Experts of a small language model: 32 tanh GELU neurons an expert.
Below are experts of layer 6 (counted from 0) of a mixture-of-experts language model. Rows are named router (the router's row for the expert), down (a neuron's output weights, with its number) and show model dimensions 0-191. Each number is 200 + 40 x the weight over its row's rms, rounded and kept within 0 to 999.
After each expert's rows: "raises" lists some tokens whose logits its average output raises strongly, later layers aside. This comes from a sample of Wikipedia text that the model never trained on.

# expert 142
router,202,120,232,274,134,226,215,204,169,231,253,165,235,234,283,208,230,210,164,192,160,173,234,121,218,155,172,166,262,234,172,255,222,232,166,198,222,153,172,152,227,111,240,215,216,239,140,203,155,182,281,155,188,227,112,198,262,281,164,207,251,257,236,240,194,131,180,177,254,205,188,183,121,224,158,151,197,185,112,185,252,219,143,193,261,204,229,176,207,233,141,230,244,179,227,209,161,179,272,206,252,229,292,188,166,203,195,209,148,146,245,198,166,197,180,172,252,190,182,185,137,219,176,202,154,225,205,266,192,191,227,155,212,161,205,160,243,256,166,177,159,167,172,176,256,240,168,256,161,271,191,182,238,235,256,240,257,197,151,228,151,205,248,173,160,135,175,142,163,138,172,198,229,260,211,254,214,143,179,168,217,164,233,215,222,250,238,190,215,224,232,196
down2,191,200,182,182,172,147,270,218,186,186,230,126,181,235,154,213,207,220,190,248,268,136,174,188,204,218,269,170,140,205,217,170,206,215,181,181,118,164,175,228,228,244,223,233,154,221,189,176,218,143,247,178,221,250,253,152,159,178,162,200,196,284,147,145,206,169,289,179,197,194,228,154,244,247,215,225,231,206,171,219,241,167,163,196,225,207,172,237,212,183,179,192,166,188,148,205,165,119,253,160,210,193,248,217,133,258,200,144,175,243,114,212,127,261,250,246,154,277,193,180,144,148,259,216,223,175,167,211,144,230,154,141,133,187,201,226,153,210,293,205,159,157,243,229,210,143,185,239,211,194,207,292,237,281,158,142,290,270,229,181,188,172,193,181,157,229,162,215,218,209,155,245,226,205,196,209,183,219,306,229,137,179,137,198,188,246,202,234,136,220,204,178
raises: "–", "', ", "' ", "/", "whose ", "th "

# expert 80
router,152,234,264,164,198,190,254,253,220,158,194,222,224,210,194,200,168,278,150,226,244,170,199,172,294,167,173,174,200,239,135,231,245,196,209,233,223,190,200,214,196,143,253,244,137,216,253,217,135,171,223,172,231,236,189,252,167,186,191,187,254,158,236,255,161,205,287,170,246,193,156,179,252,229,249,192,254,139,228,191,251,172,76,170,214,228,256,170,204,190,178,177,254,230,261,232,171,226,144,260,158,264,240,183,205,176,175,218,268,188,99,201,201,172,214,115,196,208,176,143,221,204,216,192,138,194,167,165,136,163,192,175,195,202,153,178,213,226,115,123,229,220,247,214,151,172,208,208,184,232,194,209,120,242,175,198,243,200,244,190,178,248,169,214,145,233,173,254,140,207,180,196,186,175,293,259,222,210,158,196,189,179,203,112,287,218,187,121,147,228,217,220
down0,255,205,166,181,208,172,171,269,186,221,163,129,175,242,177,209,203,165,243,275,215,186,221,138,248,211,223,283,220,204,206,195,223,197,186,169,209,170,181,135,244,225,168,185,200,205,227,164,129,235,220,127,195,180,150,224,149,212,97,142,183,172,134,287,186,208,158,227,218,227,169,228,200,214,166,177,179,215,228,221,173,231,208,256,175,200,173,203,222,158,107,202,185,218,150,237,185,266,159,234,133,191,247,203,212,280,170,210,219,171,213,208,270,245,144,150,211,196,228,221,210,206,140,273,220,147,234,253,229,134,111,230,150,206,329,177,208,234,163,242,233,151,258,234,127,232,208,168,240,191,200,224,227,230,223,217,220,220,201,160,169,204,210,151,121,279,231,165,152,216,231,194,261,190,214,155,181,223,242,194,161,192,166,141,116,273,210,237,165,180,142,138
raises: "ams", "ams ", "ces", "ternal ", "am ", "am"

# expert 3
router,200,183,209,178,244,244,225,213,144,201,243,227,290,159,206,193,175,215,199,158,180,207,223,220,225,248,214,206,191,153,198,186,137,201,173,208,204,205,240,146,266,225,131,273,194,214,236,167,150,205,213,196,203,153,212,173,199,294,173,244,237,191,223,213,167,233,235,218,229,138,188,164,261,180,221,230,243,116,176,220,227,196,221,192,218,213,226,204,124,179,101,215,145,239,275,193,249,248,191,166,289,194,185,169,183,166,168,232,217,175,148,195,204,156,257,183,259,210,224,245,128,218,198,203,219,251,193,202,174,187,175,165,213,182,114,230,221,239,165,195,292,186,146,168,182,264,204,289,236,148,178,144,139,244,171,116,186,206,157,219,179,175,185,227,234,317,151,212,118,199,231,219,216,248,233,147,231,199,189,220,133,163,200,136,238,278,173,119,258,265,225,242
down6,183,237,204,174,161,249,236,151,245,161,199,242,169,126,124,168,146,213,250,201,143,192,262,260,136,201,214,184,200,164,244,199,177,196,229,231,187,198,221,216,220,223,207,155,259,209,252,137,277,228,136,179,268,219,309,261,165,166,165,238,226,164,165,189,227,218,222,189,133,209,130,162,237,130,237,180,145,221,241,231,197,263,174,197,192,132,225,233,159,187,168,143,217,218,169,171,191,184,164,206,253,234,174,161,144,176,156,192,235,275,193,150,204,178,154,205,138,151,204,214,224,77,133,105,131,206,281,212,152,208,121,249,200,194,195,207,191,132,211,211,255,237,168,203,204,162,217,264,214,198,185,265,202,244,237,226,228,176,204,265,207,247,238,211,176,186,245,116,280,170,223,227,216,193,231,198,195,219,209,226,229,214,174,234,188,266,232,239,226,182,186,243
raises: ", ", "\n\n", "\n", ". ", "), ", "; "

# expert 41
router,204,213,212,204,211,230,126,172,172,171,215,163,184,243,143,145,233,155,123,209,153,221,181,170,203,190,235,207,228,181,178,144,203,195,161,157,240,241,274,250,246,200,315,210,290,236,198,201,202,141,243,236,166,208,147,191,233,231,179,240,150,158,255,216,148,213,188,234,211,193,213,178,154,184,223,252,209,211,180,157,277,165,205,269,182,218,251,302,201,250,133,252,198,167,166,101,224,222,210,140,253,267,154,271,163,261,238,164,204,214,139,191,203,216,188,138,170,177,235,96,267,214,218,149,186,239,196,180,234,186,193,181,224,164,141,180,211,236,194,176,205,206,204,269,216,278,206,183,146,248,138,140,206,231,105,256,202,154,207,247,231,154,252,210,120,191,195,208,157,164,169,188,219,186,241,215,209,180,216,225,204,181,223,122,172,167,187,130,232,195,222,183
down20,305,250,175,175,224,186,171,190,173,213,174,148,214,146,182,176,156,166,190,223,280,211,171,146,207,153,186,172,187,171,169,250,259,237,205,281,144,189,192,176,179,178,177,149,174,223,113,158,217,142,201,195,241,139,154,128,271,196,203,259,129,178,163,168,184,187,266,190,214,214,209,252,243,197,179,191,196,263,222,241,200,200,169,192,172,176,290,158,129,139,239,211,262,249,181,197,235,150,229,139,296,181,200,216,184,214,203,203,256,239,218,205,207,190,268,170,108,204,240,235,180,223,272,181,211,142,206,171,305,171,175,219,172,172,161,270,211,232,294,224,157,183,181,214,255,244,205,263,201,253,192,139,200,282,183,196,228,164,231,209,162,188,196,260,147,168,208,187,125,208,179,207,204,199,233,149,220,182,222,130,145,160,208,182,177,132,204,236,219,192,219,261
raises: ".", ", ", ". ", "ization", "ille"

# expert 160
router,136,165,277,153,183,190,187,204,240,147,190,235,203,188,269,218,207,172,175,234,155,269,231,233,202,136,158,200,185,211,197,159,246,203,174,67,214,165,190,180,169,166,135,170,244,171,221,263,250,146,185,171,226,238,148,205,247,195,230,166,174,146,279,271,177,177,232,219,160,214,245,252,234,271,190,196,219,179,171,225,239,272,183,195,269,202,233,219,201,196,159,234,262,136,172,149,228,257,223,192,101,203,178,189,208,240,186,118,198,150,246,130,205,261,193,196,207,179,293,193,179,148,262,211,227,195,231,229,115,198,190,164,180,183,179,204,205,263,163,223,135,194,159,193,180,190,237,257,195,220,206,126,201,228,202,249,195,121,143,243,153,134,217,218,186,234,237,179,192,165,245,207,199,222,72,210,241,174,210,247,197,139,240,230,234,234,186,227,207,159,204,174
down2,175,138,142,179,200,207,233,208,186,171,240,211,260,194,164,191,231,203,261,176,205,188,214,149,179,168,249,152,247,223,170,236,202,193,157,243,253,242,241,163,157,186,225,170,134,112,167,267,215,239,206,268,151,255,225,232,105,184,264,115,225,198,180,187,230,158,187,245,186,237,232,264,222,237,147,152,188,231,184,227,215,189,201,160,168,175,222,258,187,126,242,199,177,166,167,214,210,139,247,245,261,148,167,199,192,208,203,150,212,170,213,174,204,271,124,133,197,151,158,216,218,198,235,191,141,159,250,164,172,143,201,242,263,86,198,259,229,200,230,205,171,207,171,262,223,222,157,206,234,181,213,317,188,177,213,202,206,156,191,204,161,151,132,216,168,173,299,159,176,213,147,286,177,244,206,209,196,194,195,270,246,246,188,241,201,264,156,215,191,258,206,261
raises: "fy ", "te ", "ence ", "der ", "ge "

# expert 162
router,176,245,219,150,207,208,212,210,165,204,203,144,196,150,182,140,243,208,134,205,145,211,243,164,293,259,245,106,125,181,104,147,210,217,239,158,202,232,210,188,194,252,157,297,237,159,247,234,228,217,219,249,197,165,212,222,214,132,204,257,153,228,208,154,250,169,171,216,166,153,237,224,210,185,205,107,156,243,195,208,123,232,177,256,205,140,224,295,208,165,176,212,270,206,227,226,242,214,208,214,184,204,125,225,140,226,213,127,152,205,193,140,227,219,169,177,212,245,237,154,242,175,199,152,165,223,246,118,172,172,217,255,153,220,203,244,271,205,211,245,197,192,177,189,233,239,201,183,211,167,217,243,255,261,170,122,190,201,153,149,198,151,280,176,193,178,197,209,241,253,198,234,245,197,160,200,246,217,277,241,200,248,125,178,207,251,208,155,204,220,156,145
down0,209,202,191,156,221,279,190,212,134,214,206,208,235,201,191,157,187,268,218,238,203,215,179,188,219,254,236,205,272,201,158,233,185,233,224,201,273,152,232,256,151,190,232,177,239,122,179,122,215,174,216,194,146,188,266,173,141,276,231,272,202,230,287,204,169,189,226,235,244,171,191,250,202,194,159,138,191,210,185,195,163,216,188,236,242,119,197,174,155,254,233,194,199,254,179,188,202,208,210,202,210,175,224,146,229,230,238,246,212,228,200,128,171,192,151,105,148,178,235,183,202,156,190,132,165,265,152,209,179,266,273,144,203,194,185,223,219,235,140,230,244,160,147,220,200,205,162,140,188,212,182,216,225,230,182,175,214,176,131,192,162,227,268,250,192,279,204,223,197,163,248,84,168,200,187,197,137,233,104,171,181,165,216,287,257,299,206,272,148,197,215,168
raises: "in ", "of ", "on ", "for ", "played ", "under "

# expert 16
router,148,203,228,186,170,215,273,206,195,197,185,213,333,208,141,160,253,235,179,147,165,233,244,129,238,197,210,150,260,195,150,159,231,132,199,188,238,240,149,173,189,193,184,141,241,220,206,218,251,210,203,255,223,219,218,184,222,246,211,161,229,212,168,135,195,180,193,169,187,170,165,248,213,271,223,241,197,143,211,121,229,238,202,188,181,167,170,161,282,264,203,235,234,194,173,198,220,114,159,201,164,236,138,196,141,242,178,149,236,166,204,230,277,202,191,236,89,227,250,150,237,190,205,251,140,266,228,244,200,170,248,206,244,193,205,225,176,242,217,251,178,190,219,161,212,181,190,229,202,277,176,217,166,242,172,205,268,185,200,154,164,188,228,200,125,187,199,149,88,153,152,231,248,230,281,278,187,207,181,241,187,190,201,194,198,241,173,218,182,252,290,268
down5,241,180,174,215,190,191,149,171,234,269,156,204,140,184,104,236,179,223,177,226,240,250,200,209,125,192,250,186,211,181,172,183,258,152,99,148,247,164,251,198,229,229,199,156,211,269,280,204,213,193,279,180,178,207,160,279,74,170,208,207,276,235,154,279,187,192,204,124,222,232,220,239,230,214,172,253,212,195,224,122,218,129,210,176,271,222,193,186,114,212,211,128,232,231,172,179,151,207,155,214,253,231,236,220,184,173,200,251,243,140,207,239,151,267,224,235,163,204,243,173,234,201,209,207,164,185,153,254,96,242,202,222,169,187,209,242,180,155,234,220,185,144,229,192,224,152,111,193,128,199,185,144,226,220,184,243,214,215,195,194,213,173,158,165,140,205,263,140,218,207,212,228,205,234,221,223,248,163,191,270,187,180,225,209,202,177,267,221,233,160,219,219
raises: "1 ", "in ", "2 ", "5 ", "(", "3 "

# expert 28
router,216,171,236,174,194,238,216,284,165,212,271,203,177,167,201,137,145,188,190,163,216,208,250,202,184,242,166,225,222,242,200,154,177,177,201,238,110,147,205,175,243,218,193,201,210,224,203,99,213,204,153,209,99,235,217,228,256,226,218,252,210,258,205,302,218,204,212,165,185,188,171,157,170,94,147,242,124,133,250,293,191,190,198,114,233,219,213,192,148,178,166,157,210,264,203,203,147,166,273,219,246,298,209,221,220,242,139,165,221,137,243,269,197,122,148,167,235,187,214,265,184,244,268,206,179,223,217,209,231,209,296,158,170,174,173,138,251,181,249,173,194,219,217,287,223,208,158,197,213,169,166,189,229,197,164,201,181,275,192,254,247,208,178,198,238,175,181,174,169,168,196,188,183,199,199,199,158,169,177,180,198,161,255,153,204,163,182,129,192,167,166,157
down3,233,264,219,84,186,206,162,222,191,154,154,266,151,230,205,228,205,224,153,230,189,171,156,165,266,179,197,237,173,255,229,112,205,198,160,192,225,196,205,204,261,211,202,240,190,289,211,216,192,232,187,193,171,174,141,171,218,246,185,190,158,202,233,202,172,158,192,248,188,177,193,227,161,203,142,153,224,200,198,114,168,157,267,140,169,164,183,250,245,223,258,231,246,167,191,197,128,284,206,276,133,216,172,206,194,192,168,293,239,204,173,145,245,171,224,165,139,187,223,224,113,252,207,231,232,194,156,175,125,175,195,160,266,162,136,188,175,211,194,183,143,196,200,230,214,209,184,225,185,121,179,244,297,312,223,237,162,221,198,265,204,231,226,192,209,122,206,201,144,233,212,135,199,209,205,240,219,254,178,169,208,249,249,236,249,137,264,224,143,217,212,215
raises: "/", ": ", ", ", "I ", "'", "*"